{
  "n_groups": 8,
  "positions": "rope",
  "dataset": "wikipedia_en"
}
Below are experts of layer 5 (counted from 0) of a mixture-of-experts language model. Rows are named router (the router's row for the expert) and show model dimensions 0-127. Each number is 500 + 25 x the weight over its row's rms, rounded and kept within 0 to 999. Numbers have three digits each.
After each expert's rows: "comes before" lists some tokens at least twice as common just after its tokens as in all text. This comes from a sample of Wikipedia text that the model never trained on. Tokens count by the router's weight.

# expert 0
router:502475482539477467513511532482466472505481500520520470516479479503468513536474505492496490455509461531470487475533509484517459511483515499481497495544499479469523569472458495567500518517487518488477490519481498466476553466493469501486479579510496518501499503512498523476514460508497481500473457495465506483457471477528542499470510510500467502486492482493476462485547489470529516506509
comes before: " 19", "n", ":", "v", " of", " 18"

# expert 59
router:510484498512479464523476520522490474541477494518489455503488502450481475511492520485471480471513488473541447454517502500535515543471510517507516516541499533505490517447473457513510534495483489488504487515502519510472497493440499550458486544499467535483494548475519515512510481508562510496486488487490456511471509470528508532514524478453486511476516522490475501458498481474547492486509
comes before: " ", " the", " first", " United", " f", " same"

# expert 56
router:486481510510478445517469522523494514533505530504492476539474481454451489508541511488489490449497489467521464467485535496511446499464538527522534478549494514494516559476496490484501506440488474475484465499498473476467535508482485554456464511514495541453490485482518506544493518494516512472487489514507446483485480490519506505473501516492477519469511501491480469486521491494515529510497
comes before: " the", " a", " his", "min", " an", " their"

# expert 47
router:480453501527491493527474536500485471533459499551500503506469480510487516500499472464489506409511507521528476498526493491480501523491513521500503515530521494490492540479512496478451541502465450496414463499494495470480533471471507528482497516466481536476494520531514480528516493491522481450487482500503478520488492497497541543489535478500537477492503493494474462469534476497503505493484
comes before: ",", " of", ".", " and", " in", ":"

# expert 17
router:554467469523493504499488514485516474543460521544513452522503500484512508516499496484488486446504446510529468474527540462498453466537510507504516524524456509437501518478471492521475526495478491489498490520477491503501529477508512560480467536515505500473500479566503508513532488486511490493464503529522498520514477512514542442508517483493501517484488518455467494497484478518516508523463
comes before: "er", "s", "ation", "ed", "ure", "ary"

# expert 5
router:538469499555506476544483557500536508528487534515492475531473467454475487542530478448457482488487495493525477480522476455571508506484522530512516487508508487477474506483475483501480511437500502484475471489501481459487534493485482519493495517462492554482519475489526497519496476515524498459467513478515489491481508531531544489465501487450524522496498513497472471495498507477504519512510
comes before: "\n", " The", " He", " In", " It", " This"

# expert 53
router:541502494536461489494505511451504466518453493553491514515540493466481482485525490516494485460468501493486463480459504476527496523496505472494504502523483487482487515481485537531471524461475475470496482542492483468494528475464484543478480506492464478481518544496528488490501501472518534475475483527527461538506510470524526488487526487484546531447523502457472517486500476486535556478489
comes before: " ", "y", "re", " first", "se", " f"

# expert 29
router:525507485543454521514497522485518493506440513517495466554481484490509531506508497467501486481491462522506473476483548480499500467516518511477525529522484508495488530482471454529496539469503500482441439474495471446457505453469498491488487478465495508483502519504513511524510491498520520483464499507503472473534493495541506536503545524483493500449496518520461489482548491507543531490517
comes before: ",", ".", " of", " and", " (", " in"

# expert 8
router:513454538517502485508497537487479498514478530542474486516543487504492473527492493491482496464484486506501504463547542472501502476470515462485507477557472494510531526505532477493513544484465441467504458505459478471484481469481484513504517538481486533472485518480575498499498478519512509499462503546461508488474501520519540517487542498519472518461506479523466474484503501486520535505513
comes before: " of", "y", "s", "d", "er", "ies"

# expert 27
router:529474498561484502519486495496475462508504516524507479538488513480505487536543483471453488470491480496494495479501535476479474533489505534465509477516487494463497488484492500553467520511487518479467476496501496460465497470472436511463484533508469536490509491492509499500544513483506519440475491506512484493494483519512531477477523527472474486487497521476480473419480462492537540539502
comes before: " and", " 19", " which", " but", " the", " he"

# expert 2
router:510494519501504455495494510514488496524483510509530444504504493512506482527493490485498517454495459500507485486539553517553464456510527454496498519517504486493485537473485455515462497460452466515469488506460512475481504496475470527464495482485495523523497515460504501461516509494534487453471499514514473488529466532525541514489558522512523504454504519460484500452512483472545505528495
comes before: " the", "er", "re", "or", "t", "ro"

# expert 31
router:528453520523517474560486539483521482568471515540558464494530492505469528509484537492468474448477483494505518460463513468499493500499507482498518508518503496508520507458444495485475530486484500473461492511496510485445532489465491505484499514494452534484519500508520482524524502480523491518447516507513493484489482494534512491481563473491503518460496501487472449483511486518514493506512
comes before: " of", "s", "ive", "al", ":", " to"

# expert 45
router:517497547563469507518480532505500483524463496521537517521508495456490494505504480495488505507471466476549432470502530493487509511496507485499502514525476509520488488504511483481473523504473489502488470480478505456496556465481483556458472542500473509462479532517512537498506483493582511481478486476511489483521500514487534508487523449527511486517518535493467492468482515525538504488539
comes before: "s", " ", " a", "ity", "ist", " well"

# expert 21
router:478508524499464446521498515469486504511423514501511483526501450467477449516487500509511512454500474504565466485533493471501463537477514522492510482534513512478511503490504523519486540468494473499468493500512512504496511486478432505485459522495472545472495512486525474537492497485529528484484489521508460553480524510509517494494516494508545516492509518468466453479483484476510540516519
comes before: " ", " the", "cc", " re", " be", "c"

# expert 63
router:534496509520502491504480537509512457517447486578532514528513466452475502534534513482468489460485521515540476497521544469498509481441539522462495530577461496468537540477465503532478520474515496500503464473476481513454521468498488479487504525509505523507491499484522487480503487505534503518501486490475476481506507485495474496471506500468489496495493511522488465478466496487529525507510
comes before: "s", ",", "'", "n", "ia", "age"

# expert 23
router:523479491548497505523467539535531504493463492504519505496496429490448503517520477491468509490471493470493514442546530493543445477473528506496505516565512495497502528482513498505499556504476483489444453502493501507486518465452490493466453495508486547493467505524523524506536469507518511460490487530508491538505485511472535496520543507485500517492502491488484493476489481485515489495521
comes before: "A", "S", " |", ")", "C", "R"

# expert 32
router:512511503497489447518507505498522503526475509526535472540501502488477520525450496506484493479511493489553528473529530468512483509487492464528489513544438523503494542455495501503494530460506488480486491488478503429485521479506461545463484519532502590460496514517521512522536495508567516497499504534517469535524475500523501481475492500491483506509488496484485480478538510507512518495497
comes before: "ed", "ing", "s", "es", "ment", "ers"

# expert 55
router:518488516538507511504479508519532453494491507538518483482492453474458479542449489463484474469502462513524471495535539456483500503476559526494502536540489496495471515501468480533478531505481499504480473472494503484472512492476509536461492489489507534483480505530528501488550481504528500477496493490494488458478503518530512503512543487469500456493535474521471447483538481522533531511543
comes before: ",", " (", " |", "'", " was", " and"